config = dict(
    n_layer=14,
    n_experts=128,
    experts_per_token=8,
    n_kv_head=1,
    head_dim=64,
    norm='rmsnorm',
    qk_norm=True,
    tie_embeddings=False,
    init='trunc',
    lr_head=0.0102,
    batch_tokens=65536,
    train_tokens=352300000,
    dataset='wikipedia_en',
)
Below are experts of layer 5 (counted from 0) of a mixture-of-experts language model. Rows are named router (the router's row for the expert) and show model dimensions 96-127. Each number is 200 + 30 x the weight over its row's rms, rounded and kept within 0 to 999.
After each expert's rows: "gets" lists some tokens that make up at least twice as much of what it gets as of all text; "comes before" lists some tokens at least twice as common just after its tokens as in all text. This comes from a sample of Wikipedia text that the model never trained on. Tokens count by the router's weight.

# expert 16
router,187,222,166,180,245,215,148,242,211,237,177,225,171,183,197,204,181,166,193,203,226,212,194,187,234,211,156,216,215,269,238,211
gets: ",", " |", ")", "),", " –", " were"
comes before: " ", " and", " which", " who", " \"", " but"

# expert 27
router,184,166,163,179,231,149,208,208,241,241,179,249,189,182,209,199,239,239,198,202,222,173,158,173,236,210,227,162,212,228,221,151
gets: " to", " of", " in", "–", " and", " after"
comes before: " the", " a", " his", " he", " as", " be"

# expert 7
router,148,186,195,225,242,224,179,225,155,217,229,213,217,198,223,219,175,187,155,222,231,166,225,214,141,237,220,170,203,140,149,205
gets: ";", " |", ":", " a", ".", ","
comes before: " ", ":", " —", " B", " S", " H"

# expert 67
router,226,178,172,200,190,173,165,143,234,252,168,178,226,186,224,171,178,195,165,193,185,178,190,197,194,192,222,216,266,154,194,240
gets: "ed", " was", "ated", " at", " had", "15"
comes before: " by", " to", " the", " in", " a", " on"

# expert 56
router,154,168,234,177,170,248,204,218,202,244,263,198,143,230,193,179,189,206,259,165,152,229,191,207,133,179,200,185,225,160,155,243
gets: " |", " the", ";", ":", " m", " The"
comes before: " ", "|", " —", " B", " A", " R"

# expert 101
router,167,202,202,174,225,145,165,234,229,207,158,180,230,232,231,207,193,192,182,176,223,236,208,211,203,217,204,190,164,229,207,155
gets: ",", ".", " by", " in", "\"", ")"
comes before: " the", " and", " The", " which", " but", " a"

# expert 70
router,195,183,221,195,192,195,196,236,243,201,161,181,184,236,225,222,234,232,165,184,191,195,204,214,203,235,147,206,176,227,249,192
gets: " |\n", ".\n\n", " in", "==\n", ")", "\n"
comes before: "|", " |", "-", "===", "The", "=="

# expert 85
router,181,204,214,187,215,159,144,226,214,224,207,186,200,178,210,159,156,166,155,230,204,185,241,235,174,212,245,275,202,198,149,198
gets: ".", " |", ")", "\"", ".\n\n", ".\n"
comes before: " ", " The", " In", " He", "==", " It"

# expert 124
router,172,195,187,216,205,221,198,241,167,193,186,216,228,175,157,184,227,236,164,226,231,156,221,225,233,156,205,229,234,175,205,180
gets: " ", "-", " (", " c", "–", " f"
comes before: "201", "1", "200", "2", "202", "3"

# expert 121
router,192,210,236,219,232,178,186,217,189,242,160,207,183,158,173,201,208,168,200,171,222,206,172,214,188,196,197,210,217,226,210,154
gets: " to", " in", "ing", " with", " of", " on"
comes before: " the", " a", " to", " his", " by", " be"

# expert 26
router,191,227,137,135,193,217,206,240,172,162,206,198,245,185,192,217,213,193,193,206,161,202,200,138,226,151,222,212,224,158,224,197
gets: " ", " (", "-", "\n", "\n\n", ")\n"
comes before: "-", "201", "200", "1", "202", "199"

# expert 83
router,188,213,147,181,226,204,188,242,198,138,192,218,235,191,162,242,197,178,202,171,202,224,210,156,262,156,234,169,226,170,232,151
gets: " ", "-", " (", "\n", "\n\n", "=="
comes before: "-", "201", "200", "1", "202", "199"

# expert 29
router,219,196,215,175,171,207,177,243,260,210,176,197,256,217,202,173,182,237,180,194,232,222,200,216,150,205,166,151,154,167,181,209
gets: " |", ":", " by", " as", "\n", " with"
comes before: " ", " the", "-", " a", " \"", " The"

# expert 47
router,231,177,177,220,261,162,194,257,244,244,148,214,196,212,169,230,202,195,175,165,224,258,238,171,185,250,213,216,247,205,195,236
gets: " of", " that", " for", " and", "ia", "ed"
comes before: " the", " a", " his", " to", " its", " their"

# expert 84
router,199,160,208,225,237,149,228,159,202,165,162,173,155,138,179,182,206,152,188,225,221,173,171,159,186,154,197,226,189,217,227,215
gets: "201", "200", "202", "199", "197", "198"
comes before: "0", "9", "5", "8", "7", "4"

# expert 99
router,222,199,180,179,188,184,221,241,169,234,233,270,208,227,225,226,223,177,253,180,218,173,182,231,156,205,194,145,203,211,185,263
gets: " |", " /", " of", " L", "1", " for"
comes before: " ", ":", " (", "\n", ")\n", ")"

# expert 62
router,158,154,197,186,229,220,183,260,213,216,226,217,211,153,164,177,191,206,184,222,250,179,204,168,146,196,152,196,201,235,146,269
gets: " |", "|", " his", "-", " her", " –"
comes before: " ", " \"", " R", " —", " S", " N"

# expert 69
router,202,200,190,199,251,217,240,231,219,260,161,216,221,211,201,202,158,153,184,182,233,165,189,213,217,202,208,234,201,197,217,262
gets: "5", "6", "4", "9", "1", "3"
comes before: " |", ",", "–", ".", ")", ")\n"

# expert 59
router,204,164,198,193,181,212,160,193,239,194,173,225,214,168,179,204,206,245,201,172,154,117,224,208,204,218,244,187,247,223,184,179
gets: " as", " was", " is", ",", " be", " in"
comes before: " the", " a", " in", " to", " by", " an"

# expert 125
router,197,156,183,224,257,194,137,236,202,226,213,232,243,174,213,190,208,161,171,157,201,183,248,190,196,214,220,147,204,164,223,223
gets: " |", " for", " in", " of", " to", " and"
comes before: " the", " ", " \"", " a", " —", " Yes"

# expert 37
router,196,174,181,216,198,231,166,249,225,238,203,154,178,208,246,159,200,197,164,175,239,197,218,208,194,187,235,235,174,175,137,242
gets: " |", "|", ";", "1", ":", "o"
comes before: " ", " —", " A", " L", " S", " N"

# expert 94
router,168,167,203,203,198,186,156,246,204,208,216,251,181,223,207,248,198,162,188,190,169,181,214,233,206,199,191,170,237,139,168,212
gets: ",", " in", " and", ")", " as", " –"
comes before: " ", " the", " a", " is", " was", ":"

# expert 51
router,246,212,168,196,243,212,166,228,167,251,161,215,247,234,179,195,166,205,221,165,188,195,256,220,188,223,189,247,248,173,264,221
gets: " |", "ing", "10", "12", "20", "13"
comes before: " ", " |", ".", "%", ";", " |\n"

# expert 111
router,230,212,220,234,183,195,263,157,230,209,201,207,128,214,223,213,215,160,205,154,247,165,194,222,199,191,156,224,215,203,257,199
gets: "0", "2", " the", "1", " first", "4"
comes before: " |", "–", ";", " |\n", " season", " team"

# expert 21
router,184,175,228,213,200,202,252,181,203,172,238,222,186,193,180,199,181,244,234,253,244,184,207,231,156,221,226,210,239,163,182,256
gets: "1", "2", "7", "3", "6", "9"
comes before: " |", ".", ",", "–", "\n", ")"

# expert 15
router,145,172,216,211,185,172,213,236,193,196,159,131,159,222,194,188,198,228,174,148,185,154,167,199,206,218,157,250,193,232,232,198
gets: " |\n", "ic", "\n", "al", ")\n", "ac"
comes before: "|", "-", "ts", "|---|---|---|---", "z", "ity"

# expert 123
router,208,177,207,197,158,191,219,251,179,239,179,200,184,210,186,209,176,250,217,164,186,168,172,277,182,233,179,215,231,210,230,241
gets: " ", "201", "200", "202", ",", "199"
comes before: "0", " |", "1", "2", "5", "6"

# expert 81
router,196,224,184,220,206,172,215,208,181,232,221,194,239,221,212,279,192,240,262,158,208,203,211,239,200,241,197,207,217,223,227,247
gets: "5", "3", "4", "6", "0", "2"
comes before: " |", ".", "-", "%", "–", "|"

# expert 68
router,258,233,186,165,198,213,210,233,242,207,188,233,209,216,185,177,187,221,203,140,135,167,192,189,238,230,225,170,184,183,231,244
gets: " the", ".\n\n", "\n", " |\n", "==", "|"
comes before: "-", "|", "==", "===", "The", "In"

# expert 40
router,192,191,190,237,149,215,170,251,187,204,175,220,186,193,203,238,198,232,151,156,153,183,176,258,203,233,171,197,215,211,183,174
gets: ",", " to", " |", " that", "om", " which"
comes before: " ", " the", " he", " it", " be", " they"

# expert 74
router,213,203,223,234,218,202,182,224,165,145,207,205,184,207,192,204,171,173,197,170,199,174,194,196,192,231,218,239,201,211,213,269
gets: "0", "S", "i", "a", "2", "C"
comes before: " |", "\n", " (", "–", " |\n", ";"

# expert 88
router,187,205,210,170,226,197,174,239,205,199,186,212,241,204,183,192,217,188,168,166,172,166,194,251,262,186,182,196,218,271,221,187
gets: " and", " |\n", ",", " the", " that", " to"
comes before: "|", " the", " The", " a", " was", " as"

# expert 89
router,218,182,211,218,230,177,215,228,181,244,174,133,199,245,206,209,187,254,221,181,173,187,178,228,185,232,209,246,235,214,234,241
gets: "1", "0", "3", "5", "2", "200"
comes before: " |", "–", ".", ";", "0", "7"

# expert 53
router,200,194,148,220,209,211,202,168,169,232,167,262,231,191,206,193,170,214,199,198,179,150,189,219,191,230,222,200,254,213,194,171
gets: " was", "ed", " a", " were", "ing", " to"
comes before: " the", " to", " a", " by", " in", " on"

# expert 127
router,175,205,186,187,145,207,291,209,179,202,193,172,192,202,196,250,185,221,228,163,207,207,261,245,182,170,219,219,234,220,235,235
gets: "a", "as", "%", "0", "6", "os"
comes before: " |", ".", "%", " |\n", "–", ";"

# expert 80
router,182,180,174,165,143,229,208,245,149,197,212,199,220,194,168,196,226,221,168,149,142,277,222,215,192,170,224,237,221,172,212,181
gets: " ", " (", "-", " l", " ch", " v"
comes before: "1", "201", "0", "200", "2", "202"

# expert 4
router,262,285,198,217,223,201,164,145,230,237,156,196,233,197,202,182,232,209,209,205,170,243,204,238,247,229,177,238,173,264,234,168
gets: ".\n\n", "\n\n", "ed", "es", "ation", "ment"
comes before: " of", " to", "==", " and", "The", " in"

# expert 113
router,150,199,241,201,210,214,201,224,232,218,189,214,182,268,203,223,174,163,187,207,251,173,195,246,209,202,197,194,177,202,236,180
gets: " |", " |\n", ";", ",", "\n", ":"
comes before: " ", "|", "-", "0", " —", " A"

# expert 42
router,135,219,174,208,236,209,165,248,244,216,197,217,208,234,232,226,177,224,172,185,224,229,224,216,140,220,190,173,230,155,197,218
gets: ",", ")", ":", " |", " and", ";"
comes before: " ", " and", " L", " is", " S", " The"

# expert 12
router,213,202,199,207,175,148,216,229,225,221,189,203,206,211,214,192,169,194,190,197,238,193,172,215,135,232,155,193,180,222,213,201
gets: " the", "|", " a", " of", " The", " in"
comes before: " ", ".", "%", " age", " first", " household"

# expert 75
router,218,223,163,181,254,247,207,241,224,220,191,181,182,168,203,202,170,210,186,268,183,195,146,182,155,194,220,188,163,196,205,202
gets: "\n", " |\n", ".\n\n", ")\n", ".\n", "|"
comes before: "-", "|", "==", "The", "===", "In"

# expert 104
router,151,238,261,189,195,226,236,239,234,232,214,217,147,239,178,267,154,208,166,196,253,178,159,222,153,201,177,175,197,158,213,210
gets: " in", "0", "1", "2", ":", "3"
comes before: " |", "–", " the", "|", ";", " |\n"

# expert 109
router,211,180,217,172,186,171,183,242,205,212,141,190,188,203,233,226,184,166,187,186,216,194,216,226,201,193,197,203,154,193,255,147
gets: ",", ".", "en", " and", " time", " January"
comes before: " ", " and", " the", " he", " The", " which"

# expert 119
router,175,167,236,196,189,163,289,242,160,177,227,191,212,187,153,194,189,238,218,165,177,193,199,218,128,195,190,214,183,184,173,229
gets: "201", "200", "202", "199", "198", "197"
comes before: "0", "7", "5", "6", "8", "9"

# expert 61
router,190,190,222,228,190,227,158,210,187,177,172,209,228,241,165,176,174,241,269,199,198,208,219,222,228,219,211,259,191,232,193,170
gets: "es", "s", "ers", "a", "us", "ia"
comes before: ",", " of", " and", ".", " in", " to"

# expert 14
router,219,198,217,224,145,153,234,202,241,187,140,239,140,258,149,144,187,164,167,194,216,154,243,203,200,194,205,242,238,230,222,204
gets: "i", "en", "an", "a", "ia", "ay"
comes before: ",", ".", ".\n\n", " and", " in", " ("

# expert 13
router,194,219,201,174,204,240,200,236,205,221,189,243,238,178,193,214,202,195,210,215,232,230,199,219,160,219,236,182,252,153,157,237
gets: "\n", ":", " |", "th", "1", "3"
comes before: " ", "-", "\n", ":", "|", ")\n"

# expert 77
router,278,208,225,152,167,202,138,218,168,235,176,220,216,185,242,167,221,247,219,196,204,224,204,226,162,237,226,188,265,191,173,248
gets: " |", " and", "s", "|", " was", "ly"
comes before: " ", " —", " −", " +", " been", " ."